Weights of a small mixture-of-experts language model, trained from scratch on English Wikipedia.
Experts: 64 squared ReLU neurons an expert, 6 picks a token.
Training: a variant of Adam for the experts, 307M tokens, 4945 steps.
Below are experts of layer 4 (counted from 0) of a mixture-of-experts language model. Rows are named router (the router's row for the expert), up (a neuron's input weights, with its number), down (a neuron's output weights, with its number) and show model dimensions 0-127. Each number is 128 + 24 x the weight over its row's rms, rounded and kept within 0 to 255.
After each expert's rows: "gets" lists some tokens that make up at least twice as much of what it gets as of all text; "comes before" lists some tokens at least twice as common just after its tokens as in all text. This comes from a sample of Wikipedia text that the model never trained on. Tokens count by the router's weight.

# expert 35
router [141 131 115 167 101 148 123  69 129 119 161 134 117 121 111 171 115 137  81 127 152 122 107 124 139 163 176  96 165  97 109 100 172 132 114  81 130 163 170 150 159 171  98 129 133 133 124 145 102 107 131 160  90 113 101 152 127 128 143 178 128 171  87 190 107 133 115 107 150 149 112 126 106 102 118  93 139 111 172 160 120 128 141 130 146 154  76 121 108 103 127 154 151 144 150 146 128 135 116 133 138 158 134 104 110 136 154 127 111 129 106 100 147 103 163 106 132 151 113 131 103 141 152 133 125 140 121 131]
up0 [166 187 128 137 104 137 136  91 151  84 138 137 107  90 131  91 148 138 123  94 145 137 141 148 116 130 145 191  98 100 114  85 135 141 167 133 191 136 146 119 132 129 134 138 144 119 171 126 140 133 135 100 149 145 112 132 156 148 108 140  99 160 137 155 101 117 114 107 113 139 173 103 134  89 168 124 145 118 164 124 132  96 153 127 138 138 124 118 101 110 127 181 117 136 136 116 121 160 136 156 118 122 154 155 163 166 145 185  81 109 122 162 123 135 103 110 116 150 141 134 135 128 182 133 111 146 145 130]
down0 [ 53 121 166 111 146 105 183 118 108  96  78 136 136 116  88 123 136 106 117 111 142 139 124 117 106  96 162 102 171 138 154 182 120 100 110 149 104 145 115 112 138 104 127 145 136 123 137 114 116 152 137 129 133 112 121 112 107  77 144 102 133 110 160 156 112  90 139 149 142 143  90 123 154 122 124 138 135 181 162  99 147 133 124 126 162 148 105 122 109 124 147 145 145  92 137 121  66 113 121  63 131 140 113 131 118  97 160 110  89 161 126 140 107  95 101 109 130 122 121 114 150 124 149 154 128 127 117 102]
gets: " in", ",", " on", " by", " to", " with"
comes before: " the", " ", " a", " his", " an", " which"

# expert 127
router [103 116  88 150 119  97 125 124 144 118 168 106 152 143 130 127 134 101 127 155 119 153 134 137 148  87 124 137 125 147 130 110 160 133  95 112 118 177 146 151 146 139 141 132 135 103 122 153  92 135 102 129 146 135 101 156 130 135 190 145 100 123 125 148 125 149 135 132 164 162 119 100  88  89 137 131 116 139 115 148 125 119 108 133 151 153 114  96 166 149  68 103 111 131 149 173 142 163 173 111 141 132 148 131 146 169 130 120 132 100  81 161 158  93 100  82  86 117 119 146 128 100 134 111 119 105 161  63]
up0 [118 107 128 131 146 139 161 133 127 134 153 145 102 116 154 148 116 164 147 135 154 121 133 149 137  99 150  93 121 123 141 122 118 140  95 130 114 162 122 124 123 165  70 126 146 115 137 108 130 128 152  96 110 104 146  90 159 155 130  80 106 135 111  96 134 103 135 138 108 129 116 148 141 136 177 125 114 112 122 157 122 134 135 155 121  96 113 169  56 155  65 161 113 146 118 158 108 130 162 152  98 130 120  77 146 173 136 121 176 147  62 147 114 135 157 150 134 133 135 141 130 127 139 133 141 131 183 168]
down0 [ 96 101 157 124 130 102 152 123 141 109 116 128 106 155 134 147  95 137 111  71 142  80 102 169 113 143 123 123  99 128 127 112 135  76 108 160 139 105 162 131 110 137 123 143 105 130 116 137  99 141 104  83 157 164 156 137 109 164  96 108 151 136 123  97 137 108 102 171 109  93 116 133  97 133 165 138  91 123 178 106 149 181  99 110 177 145 137 138 161 141 115 125  89 145 116 156 104 132 135 163 143 151 156 118 122 124 116 168 128 152 140 143 145 149 124 128 124  74 167 167 101 141 123 118 148 120 146 133]
gets: "9", "0", "–", "8", "2", "7"
comes before: "1", "0", "2", "9", "8", "7"

# expert 112
router [105 148 152 194 107 102  99 128 126 155 128 131 154 114 113 125 146 129 115 130 147 131 117 172 139 125 124 144 153 123 156 108 193 103 135 124 136 181 147 151 115 104 139 101 113  88 137  99 116 119  69 130 141 127 121 117 131 136 174  96 103 146 111 151 120 122 138 136 110 194 137 133 100 121 112  91  80 101 110 126 153  96 122 105 112 159 144 121 143  94  78 116 145 131 121 150 111 155 121 117 145 113 150 162 102 124 160 135 113 145  61 155 134 114 117 109 101  94 111 127 130 144 139 157 134 112 114  85]
up0 [106 111  80 166 143 165 158 108 159 127 142  93 118  69 112 122 147 145 127 148 161 127 118 135 108 159 157 140 131 155 146  90 101 104 105  84 131 111 138 175 112 146 113 128 152 150 147 144 137 126  97  80 143 160 136 125 111 180 162 122  74 121 138 121 133 117 160 118 125 110 144 105 143 115 133 168 117 186 128 148 154 129 103  84 178  99  98 147 130 152 144 120 113 134 120 141 124 128 146 151 151 154 152 145 151 112 107 102 114 119 117 125 120 134 128 140 129 119 111 189  90 132 153 157  86 131 138 138]
down0 [151 146 125  91 137 155 143 131 104  89 144 109 126  73  97 108 135 120 124 125 138 121  93 160 121 156 154 105 104 128 136 102  71 123 133 119 139 118 140 127 157 134 101 111 129 173 157 127 113 120  80 108 131 145 136  98 110 148 104  80 121 104 125  56 129  94 199 133 152 148 108 140 164 130 106 150 145 110 123 135 132 138  97 105 125 109 143 122  79 134 159 146 150 116 142 131 128  97 127 133  86 126 101 108 131 163 108 108 114 123 147 145 157 106 126 147 169 148 167 128 122 164 138 176  96  99 129 134]
gets: "4", "5", "3", "6", "7", "1"
comes before: "9", "8", " |", "0", "5", "7"

# expert 85
router [138 112 154 175 157  96  99 130 110 104 137 124 144 116 156  97 146 169 147 156 155 134 105 120  68 101 160 125 121 121 128 134 193 125 124  97  92 154  92 172 151 142 139 138  81 116 152 107 146 121 147 134 130 127 139 111 136 143 167 119  86 142 128 134 152 152 132 136 131 191 123 147 129 129 145 118 116  92 104 124 154 120 149 123 109 158 119 149 110 110 121 164 126 133 150 121 127 151 158 145 216 120 162 156  85 127 137 125 107 128  79 116 131 110 104 135 127 136 117 142 114 115 157 126 135 145 115  87]
up0 [133  95 105 193  93 117 167 109 123 125 124  84 107 150 127 135 124 146 167 119 153 113 140  92 117 172 128 170  98 137 130 140 142 148 168 138 121 118 108 118 107 163 114 109 132  96 142 107 101  88 103 133 143 140 184 160 100 144 111 109  94 155  99 146 114  87 144 134 132 100 143 102 131  93 115 115 137 102 109 106 156 170  92  94 161 115  78 130 133 112  95 107 109 101 144 111 156 125  96 126 108 145 105 138 171 118 144 158 115  87 149  91 106 112 145 122 128 148 134 110 145 122 172 129 121 139 124 132]
down0 [144 111 125 152 115 147 125 123 164 143 133  65 123 122 112 118 139 109 124 156 150 150 107 101  91 139  98 155  54 132 154 165 153 141 133 125 144 112 159 126 123 116 120 109 153 134 136 115 107 106 165  90 133 123 136  77 169 132  91 168 100 169  84 138 144 116 128 127 108 144 101 140 106 173  78 135 128 152 174 140 119 123 138 142 137 121 133 156  95 145 151 109 134 108  89  87 152 124 136 137 160 113 157 120 112  92 115 135 155 133 113 147 121 122 109 151 113 172 115 134 126  74 140 120 174 154 113 132]
gets: "0", "8", "7", "5", "6", "9"
comes before: " |", "0", "–", "6", "8", "."

# expert 11
router [145 134 104 156 118 158 164 110 119 133 155 142 130  75 160 163 143 116 104 125 158 145 165 124 126 110 133 114 142 182 129 124 180  76 115 128 128 177 135 147 125 156 110 144 131 153 142 130 160 105 106 152 133 112  97 159 120 166 149 143 138 105  90 207 140 131 124 101 132 144 110 171 122  97 117 102 118  98 148 164 130  91 113 105 133 134 122 140 118 109 103 149 158 135 138 156 136 110 136 166 162 146 142 127 125  98 158 165 133 160 123 135 148  75 135 117 147  88 122 143 103 101 136 155 116 142 124 101]
up0 [148  74 109 130  98 142 111 157 125 135 144 113 115  89 100 147 151 157 103 115 168 111 152 159 165 111 151 122  97 136 124 133 144 184 134  91 136 127  66 130 122 119 140  61 116 135 145 119 177 105  97  82 112 113 143 140  95 131 102 146 116 125 133 131 122 118 146 161 129 137 142 155 139 137  92 128 139 115 142 123 111 130  98  73 137 156 134 144 119 131 121 111 104  90 130 178 124 145 106 146 146 120 153 163 162 164 158 105  75 157 113 134 122 142 111 107 147 119 107 108 139 117 148 131 131 144  84  97]
down0 [ 91 120 126 121 126 109 154 119 149 124 101 119 106 161 155 118  98 123 147 173 131 105 115 141 121  87  88 160 131 141 119 133 148 140 171 124 155 130 149 148 105  76 148 113 130 108 101 141 111 104 143 161 123 137 139 103 168  95 146 171 140 100 162 145 160  99 110 112 134 117 151 146 103 131 135 102 119 151  82 129 138 149 105 149 130  95 109 111 186 129  87 115 142  88 158 122 104 129  98 128 153 153 146 170 177 143 140 110 132 122 112 126 111 109 136 165 125 135 128 137 126 181 137 146 199 132  85 120]
gets: " of", " to", " in", " by", " with", " for"
comes before: " the", " a", " his", " be", " their", " its"

# expert 58
router [166 116 116 175 126 121  89  86 128  84 122  92 161 116 129 108 166 112  99 177 100 132 124 151 162 150 148 108 150 132 118 132 179 182 130  94 126 151 156 172 110 163 133 137 128 124 109 168 132 102 133 142 119 111 142 136  93 110 140 130  96 134 133 167 155 176 113 111 102 150 128 115 129 137 121 140 120 108 129 156 100 131 133 118 135 123 160 124 140 134 144 142 173 142 168 105 100 110 159 135 141 107 149 159 133 119 136 124 133 104 101 139 177  61 129 157 121 111 112 156 132 103 112 136 136 160 166  98]
up0 [ 88 139 151 145 141 115 116  96  93 111 184 137 128 127 174 116 128 113  99 143 151 149 129 132 124 133 154 136 130 105 136 106 158 109  97 125 127 163  99 150 148 131 142 106 106 142 158 100 142  92  99 127 101 142 153 128 156 141 118 114 133 112 125 137  99 168 136 103 144 163 118 138 129 120 118  88  67 112 159 139 112 121 159 127 155 131 119  81 117  56 104 181 146  97 134 148 172 171  99 143 154 129 125 119  89 109 170 138 117 102  90 154 153 132 140 142 126  86 117 118 145 133 171 133 100 136 120 116]
down0 [155 108 150 130 117 144 138  93 134 160 119 121 157 135 101 128 161 111 118 127 110 105 154 105 151 159 149 141 189 152 101 156 111 170 101 120 121 129 175 127  89 140 125 110 132 106 134 153 154 134 136 124 112 131 129 112  94 117 143 109 131  71 113 100  84 162 151 127 155  98 121  97 133 126 109 162 160 105 116  89 104 128 120 172 125 159 130 112  84 180 113 155 127 114 119 109 139 106 141 120 121 113 175 162 140 165 114  75 139  90 129 124  94 141 155 127 133 119 119 155 125  99 118 171 148  92  94 125]
gets: " ", " (", "–", " \"", " –", "/"
comes before: "1", "2", "3", "4", "5", "6"

# expert 76
router [142  82 112 154 159 120 109 148  95 128 153 101 138  73 118 137 139 138 116 132 130 125 137 167 118 106 106 132 146 154 146 120 158 122  62 132 145 143 146 104 131 144  99 130 142 140 130 154  80  99 145 124 136 131 113 128 133 159 154 116 112 114 119 190 145 153 121  99 133 131  93 170 121  82 113 102 147  88 142 167 124 139 140  83 145 198 135 100 133 120 126 158 168 146 127 125 169 145 148 127 144  90 135  75  83 146 144 144 150 111 117 151 105 101 137 130 124 112 127 164 101  97 107 130 109 133 131 130]
up0 [150 122 143 106  76 114  90 113  91 148 127 123 163 118 108 110 164  88 109 145 143  88 125 120 154 131 123 123 108  87 127 158 142 148 113 116 116 119 141 143 121 157 138 117 115 134 176 136 129 118 145 166 132 136 119 147 102  77 137 154 165 158 139 140 134 119  66 147 112 118 134 100  81 146 151 124 141  80 148 145 106 163 128 135 106 110 123 158 148 120 140 162 127 161 119 124 127 123 169 102 151 152 172 141  94 119 121 126 169 126 126 178  92  91 118  76 103 139 119 100 123 124 148 144 123 155 182 115]
down0 [110 122 130 105 117 118 131  73 120 106 132 130  98 120 125  83 101 121 166 137 121 153 154 112 116 143 136 184  88 113 122 117 159 142 141  90 151 119  73 135 132 120 137 135 116 145 136 111  96 124 137 181 163 148  85 117 126  99 147 146 107 117 127 109  91 129 152 139 165 121  97 137 136 110 151 127 132 138 121 149 153 103 100 137 124 105 111 104 138 158 150 161 112 109  89  52  96  75 134 106 175 111 127 127 156 124 140 126 119 135  98 160 147 123 116 142 125 161 130 120 147  89 122 103 152 170 161  92]
gets: " of", " to", " was", " is", " be", " are"
comes before: " the", " a", " be", " an", " his", " not"

# expert 30
router [152 134 127 187 126 147 113  70 123 116 136 134 106 131 178 141 122 168 104 118 157 136 116 123 129 118 159 124 148 148 151  87 164 106 111 134 135 191 134 119 121 175 123 137 169 140 131 108 173 133 116 165 123 129 108 126 140 168 149 154 127 147  69 192 118 177 145 109 126 147 125 138  91  88 145  96 124  79 140 157 114 130 136  85 159 140 126 104 121 129 113 161 161 157 154 154 138 137 161 118 114 115 155 136  85 134 142 115 128 131 122 138 149  95 131 134 148 117 109 132 107 125 139 149 103 142 139 138]
up0 [162 141 114 147 144  76 112 130 152 157 174 146 105 176 126  95 156 134 139 133 158 125 137 139 101 103  98 149 155 144 167  91 122 102 108 123 132 139 120 113 104 129 148  85 151 120 140 106  87 127 145 117 104 161 110 125 123 107 120 121  99  75 128 120  98 157  62 142 132 139  84 119 148 119 124 134  83 104 120 144 102 135 147  81 132 146 119 139 182 172 127 150 169 134 125 135 119 118 134 113 147  86 150 160 103 109 135 153 166  90 131 145 125 162 107 106 146 129 103 115 136 115  97 147 117 146 125  94]
down0 [107 166 108 136 110 130 132  89 152 171 142 140 158 105 138 140 128  71 157 116 118 149 113  93 131 100 145  94 151 118  90 117 120  95  58  84 150 107 110 124 167  91 121 120 141 127 136 137 114 152  98 133 115  97 128 118 138 159 162 112  80 131 150 134  99 116  86 137 138 147 136 134 132 111 130 159 140 164 131  99 148 125 109 123 144  74 105 149 151 108 157 141 145 130 119 149 128 130 127  96 132 103 125 125 128  81 140 126 175 120 198  97 137 149 162 132 113 121  89 132 170 148 141 109 125 152 131 124]
gets: " of", " in", " to", " for", " on", " at"
comes before: " the", " a", " his", " be", " their", " its"

# expert 79
router [159 135 146 184 140  75 110  91 135 112 127  95 144  89  99 131 139 117 123 126 131 127 134 152 144 158 145 118 154 117 177  94 173 142 133 120  81 131 122 143 170 154 126  71 132 122 140 138 118 109 103 150  63 116 150 166 149 131 171 165 121 163 138 167 144 133 131 124 133 172 106 128 134 134 135 126 106 128 135 133 100 128 116 122 134 124 131 130 125 128 124 158 165 132 127 113 144 142 144  94 181 124 121  87 130 144 191 128  82 110 128 110 146 112 155 115 135 112  73 138 122  98 147 135 118 166 136 119]
up0 [148 128 104 109 117 152 106 140 140 122 143 163 164 111 117 140 121 194 118 158 148 131 107 103 115 116 158 156 107 166 181 117 121 117 106 119 127 127 141 107 128  67 107 106 103  92 137 141 134 149 110 137 135 159 143 128  35 138 147  88  69 123 140 117 136 122 146 119 107 121 163  74 119 142 143 123 111  97 107 129 136  92  78 144 125 112 123 118 104 124  95 124 153 118 162 165 129 123 163 143 119 126 154 126 102 105 144 141 115 120 146 144 133 117 114 174  94 142 144 131 136 115 107 158 134 120 168 122]
down0 [ 91 125 110 119 106 136 126 128 164 118 106 121 122  85 143 108 150 152 130 126 154 141 105 151 173 133 126 124 144 127  66 113 108 128 126  86 137 140 101  89 110 185 128  82 144  97 149 124 113 101 132 139 141 159 136 112 138 166 123 146  95 133 117  95 132 135 152 186 125 122  89 171 135 108 108 118 157 147 103 124 155 127 107 109 174 146 108 118 135 157 145 141 123 126  99 133 136 195 116 129 168 124  66 165 162 127 146 130 163 119 111 118 120 112 131 104 109 125 108 189 109 148 142 138 120 128 140 149]
gets: ",", " and", " he", " which", " who", "),"
comes before: " and", " the", " was", " he", " which", " but"

# expert 5
router [ 97 157 167 165 110 120 131 120 118 127 156 102 120 122 130 156 129 144 106  99 156 122 142 149 122 100 122 112 120 143 119 131 185 134 145 137 151 172  92 139 113 151 155 120 104  91 106 122 114  98 151 121  87 162 113 143 146 115 170 139 124 114 179 165 121 131 161 144  92 122 105 141 126 135 133 120  92 124 173 172 127 116 116 114 161 155 126 114 173 138 128 129 169 137 124 146 150 144 121 146 126 122 118  98  89 118 140 155 151 133 119 140 182 118 109 143  93 101 110 190  98 132 135 121 183 175 147  90]
up0 [154 148  82 102 145 129 133 117 109 161 153  99 124 110  94 143 173 112 140 136 195 128 138 125 151 161 133 110  81 141 108 119 154 135 127 126 174 183 146 112 128 122 143  73 140 105 137 105 126  94 102 158 113 162 164 146 134 108 109 149 140 119 140 109 141 157 120 152 138 165 149 129 143 130 116 132 120 121 102 151 138 125 138 146 160 116  94  91 135 146 113 103 112 137 145 155 102 149 132 142 103  84 138 127 160 160 110 189  60 122 135  97 155 123 125 122 147 132  93 109  94 114 120 170 114 116 128 132]
down0 [123 176 141 119 121 153 141 101 124 143 132 107 115 117 124 131 157  73 131 127 138 130 108  83 130 143  90 146 117 148 120 137 125  96 124 119 117 171 134  70 157 153 125 160 120 106 118 158 144 127 160 105 143 136 125 111 153 136  63 102  98 142 165 124 151 104 116 101 126 115 146 107 121 107 122 134 125 170 111 149 147 128 138 173 138 136 111 116 119 119 158 136 122 104 102 126 124 150 108 195 127 115 132 122 149 131 124 106 143  53 111  90  89 132 126 102 165 109 109 130 163 112 182 158 123 101  92 158]
gets: "-", " ", "vi", " /", "de", " re"
comes before: "1", "2", "3", "4", "5", " •"

# expert 62
router [118 139 139 122 143 113 103 125 163 144 145 105 115 134 114 132 153 114 105 123 176 120 104 160  90 141 153 124 126 119 116 125 176  99 102  96 147 190 121  94 139 114 130 131  91  96 147 119 104 131 148 144 105 156 151 143 131 135 166 141 133 139 106 155 123 121 109 142  98 169 100 152 111 147 150 105 140 139 148 168 132 114 174  65 130 153 138 101 149 109  94 167 176 122 168 121 165 165 139  84 167 153 149 136  88 113 128 110 125 122  89 136 140 132 100 115  95  95 149 142 154 133 135 133  81 141 128 117]
up0 [115 150 132 172 159 108 145 150  52 116 128  92  90  87 171 156 147 100 152 109 164 104 152  95 129 139 155 138 125  88 102 117 118 161 148  97 112 145 103 135 154 164 127  96 149  91 122 145 128 118  95  93  82 154 154 161 157 149 117 125 152 136 117 122 112 111 107 116 123 137 113 136 158 106 144 147 124 128 125 132 150 164 167 118 109 140 110 167 161 123 188 137 109 108 101 115 137 133 100  98 137 145 162 111 121 141 120 119 122 119 125 177 119 138 127 118 142 153 140 177 139 140 137 145 105 136 119 168]
down0 [179 143 156  89 165 140 108 154  99 126 139  94 104 180 114 112 139 118  76  67 145 138 132 171 113 122 154  91 119 160 102 127 134  71 126  99 133 159 142 142 118 129 144 135 117 177 135 174 155 143  96 139 133 124 119 140  88 135 126 145 165 121 139 128 105 130 101 134 155 106 120 132  87 131 130 128 172  99 102 114 149 112 116 130 140 133 145 147 127 162 139 113 138 159 115 123 149 133 111 131 103 102 132 127 166 160 109 116 125 163  82 103 141 163 149  65  88 125 116 116 110 119 132 154 145 130 127 115]
gets: "5", "1", "0", "4", ":", "2"
comes before: " |", "–", "0", ",", "5", "4"

# expert 47
router [128 151 140 130 136 142 134 160 105 143 151 129 151 114 117 130 171 143 112 170 139 152 147 103 138 122 144 115 148 131 139  90 129 120  98 113  88 204  71 142 135 147 124 135 129 151 172 144 139 110 128 151 143 139 149 122 145 133 136  88 121 131 153 114 133 158 102 114 138 166 138 142  80 121 124  73 122 108 176 131 146 138  94 155 143 128 114 115 116  99 127 168 121 131 147 115 128 122 124 161 177 127 125 116 151 106 168 193 160  89  89 130 152  91  88 134 129 143 107  84 151 117 119 128 122 171 121 120]
up0 [158 137 115 124 161 126 120 180 104 117 151 134  78 102 139 159 143 156 154 158 116 131 153 111 108  90 127 153 142 133 137  65 166 148  96 117 107 119 120 138 149 165 110 142 150 145  92 127 116 147 134 125 119 141 165 146  62 127 110 102 149  97 131 115 111 143 136 120 151 172 116 179 116 118 136 116  96  96 155 161 158 153 126 129 152 131 118 111 114 121 103 133  59 107 121 126 145 109 119 123 131 109 140 110 113 164 170 118 153  89 131 132 134 134  91  95 110  88 109 130 102 111 100 137  85 106 112 137]
down0 [ 90 109 120 146  92 111 145 102 128 119  92 124 135 110 133 128 144 121 143  89  95 133 174  86 158  81 108 139  88 116 119 151 129 151 137  97 163 116  82 108  63 137 138 138 164 128  91 111 152 119 119 125 119 106 128 118 101 115 101 154 150 132 149 110 160 177 114 160 113 115  99 144 156  82 144 104 128 154  99 112 175 148 110 136 133 159  94 108 151 166 111 106 153 127 165 140 105 103 111 114 108 153 135  95 143 113 166 100 128 101 135 141 153 111 124 121 120 136 146 146 118 173 160 111 162 138 123 145]
gets: " as", "'", "lo", " people", " such", " As"
comes before: "s", " of", " a", " well", " as", " for"

# expert 9
router [132 144 114 157 150 111 134 131 116 116 129  88 123 118 104 129 144 107 111 112 127 140 142  90 121 184 149 157 138 114 134 142 114 134 110  83 142 177 127 104 113 176 143 118 168 162 158 130 133 112 122 148 129 167 103  90 128 169 131 134 117 139 141 145 150 168  97 108 107 156 150 160 134 141 100 123 148 119 108 117 125 179 138 130 132 137 134 112 137 109  94 156 157 184 187 118 141 138 125 153 188 107 134 152 111 131 124 108 122  62  58  97 116 120 136 153 125 125 125 106 128 123 117 110 122 128 177 140]
up0 [111 125 144 123 144 109 131 128 157 134 111  99 155  87 128 146 139 106 104 138 125 158 127 136 105  81 109 160 128 162 154 152 153 169 148 150 165 138 117  91 105 139 114 135 142 121 100 124 126 152 118 152 111 140 112 116 109 145 127 164 158 148 120 132 173 143 104  85 125 166  58 124 138 111 154 101 148 171 159 152 125 133 159 102 105 138 145 140 135 105 164  91 125 138 113 112 101 139 154 145 171  92 104 124  84 125 137 145 132  83 105 126 168 130 126  72 105 127 165 126 142 130 138 191 113 136 153 128]
down0 [113  94 133 103 143 100  84 111  98  80 108 170 167 137  95 115  95 130 148 113 112 174 182 124 130 146 144 158 116 115 136  74 159 132 170 123 110 131 173 141 136 115 139  88 139 139 106 130 108 109  86  93 102 135 152 101  95 122 136 137 159 146 117 124 121 117 158 126 132 139 157  93 112 138 162 120 136 140  69 108 143 128 127 155 125 154 126 113 172  93 148 134 103 150 170 127 133  99 131  92 127 126 151 158 108 154 138 142 178 101 143 131 107 113  94  95 108  97 130 133 144 148 127 135 124 161 111 118]
gets: "'", " record", "ot", "ive", " win", " place"
comes before: "s", "ing", "d", " of", "ed", "er"

# expert 4
router [140 139 106 131 151  74 106 162 128  94 126 100 134 124 150 123 138 146 114 150 145 163 106 115  82  74 161 137 138 136 110  94 152 110 118  86 105 184  97 172 115 139 126 152 128 105 111 105 112  85 114 129  97 135 128 148 152 111 171 122 162 130 141 148 168 141 114 109 149 178 125 147  73 140 150 131 143 117 113 131 128 121 179 126 105 151 105 133 148 137 111 158 102 129 184 162 121 140 128 143 162 136 130 170 107  83 157 121 128 132 101 139 175 126 104 131 144 133 148 155 132 123 151 108 115 147 110 116]
up0 [ 85 122 113 138 137 117 111 127 111 172  93  90 161 120 107 129 171 130 102  75 116 116 136 156  98 141 116 121 116 113 144 153 142 111 143 102 155 156 121  80 137 124 134  96 154 127 136 140 139 132 142 153  58 100 128 163 147 172 115 154 130 112 118 141 168 101 127 136 128 115 121 160 166 128 114 139 128 108 131 145  86 180 120 131 117 159 121 132 147 103 141  68 134 133 163 125 159 119 104 114 205 129 110 145  79 137 155 150 149 118 116 116 107 149 162 106 159 156 142 136 140 146 124 130 132 157 129 133]
down0 [ 99 136 175 124 118 119 153 131 112 121 104 145 135  95 143 107 133 134 182 142 125  92 135 106 144 180 157 161 123 103 101 156 118 133 193  93 111 126  70 164 110  92 165 131 115  93 147 141  94 148 121 124 107 155 182 141 142 125 116 158 103 133 163 112  94 134 136 130 117 100 141  75 110 135 140 130  93 105 126 122 136 133 109 138 135 136  92  89 108 102 136 126 154  91 129  76 108 119 105 122 128  95 124 139 155 130 100 145 136 102  98 145  97 146 105  99 106 156 160 144 119 112 138 135 123 136 101 108]
gets: "0", "9", "8", " well", "ven", "'"
comes before: "0", "1", " |", "2", "8", "9"

# expert 26
router [121 179 142 162 136 107  92 105 106 135 161 136 130 120 139 144 161 106 113 165 152 149 140 165 124 118 169 113 146 172 152 124 178 100  95 120 156 180 100 139 160 136 157 119  94 134 122 103 154 105 100 148 114 148 126 133 138 131 145 132 132 123 116 144 167 134 129 155 143 176 129 126 111 121 150  97 102 100 122 115 158 129 136 103 133 158 121 119 132  75 101 156 152 170 123 123 169 156 134 133 161 109 135 134 112 119 151 125  70  86  85 115 128 129 113  83 115  99 112 159 111 160 147 125 122 136 138  83]
up0 [132 130 129 149 144 154 141  93 127 115 102  98 128 119 110 127 169 146 134 155 131 138 173 135 136 176 107 131 181 107 145 115 146 139 101 141 123 134 113 116 126 139 134  89 151 132 139 150 108  79 123 132 129 154 175 200  98 142 158 147  97 142 124 147  75 140  95 107 147 136 134 155  97 115 111 161 122 111 147 161 143 161 120  93 147 178  99 119 174 142 133 130 161 133 164 118 120 145 144 155 134 162 126 101 115 152 147 148 117 100  81 181 107 141  96 173 100 132 121 122 129 128 119 152 149 149 122 130]
down0 [157 118 124  80 130 138 110 122 110 143 139 107  70 144 128  92 157 147 146 129 130 131 133 170 110 167 101 109 105 112 158  82 132 151 150 156 110 105 119 164 135 106 125  98 102 110 115 104 160 102 100 151 123 166  82 112 141 111 104  94 146 122 133 134 168  63 130 107 130 154  95 184 187 141  98 147 150 109  87 104 142 100 149 147 103 139 111  85 114 139 110 132 135 119 137 124 131 168 132 127 135 131 140 112 106 135 172 113 119 120 121 119 140 108 143 133 159  82 168 119 127 123  97 139 129 102 115 119]
gets: "5", "6", "4", "3", "7", "2"
comes before: " |", "–", "0", ",", ".", "5"

# expert 84
router [146  97 128 143 157  94 128 137 147 128 178 159 138 116 157 127 183 169 120 145 133 150 131 111 112 125 191 131  88 108 108 130 156  99 148 118 109 167 129 136 156 122 134  99 125 125 132 123 100 114 122 104 111 174 137 112 171 153 161 112 110 133 106 153 149 125 116 125 160 187 140 149  86 139 133 140  70 119 104 128 150 116 154 102 133 121 146 119 154 113  95 108 148 153 170 120 117 161 164  90 163 144 131 111 158  99 131 121  98 125  87 113 126 103 110 146 137  94 111 149  99 115 144 148  95 131 153 102]
up0 [153 156 128 151 105 123 136 122 139  94 158 128 106 144 154 167 123  99  98 131 125 111 145 145 123 125 116 123 151  85 120 110 142 144  76 131 120  95 166  98 130 160 143 117 127 116 112 154 130 104 132 139 113 128 146 163 139 112 123 128 101 180 183  96 139 168 127 138 139 131 164 129 132 116 109 148 149 132 148 115 117 130 132 115 134 153 162 127 125 119 111 109 150 179 142  83 100 100 177 143 141  98 115 101 168 126 136 114 111 109 114 135 153  57 139 133 113 174 130 140 131 142 150 151  92 202 167 159]
down0 [135 162 149 149  91 140 120  98 131 108 138 119 117 127 142 129 117  80 145 123 117 107 118 124 124 151 128  88 116 122 131 134 132 157 137 106 149 113  86 125 183 119 121  89 127 104  99 125 162 140 113 147 136 111 144 126 158 129 139  98 148 160 126 154 134 111  92 157 154  83 123 142 134 103 150 127 112 103 101 125 121 124  97 109  68  99 130 122 157 137 116 133 108 125 126 178 128 142 106 102 118 144 141 156 155  79 179 109 121 130 160 145 105 136 148 152 109 150 158 176 124 226 130 157 149 153 133 105]
gets: "9", "0", "8", "7", "5", "6"
comes before: "0", "1", "8", "2", "9", "7"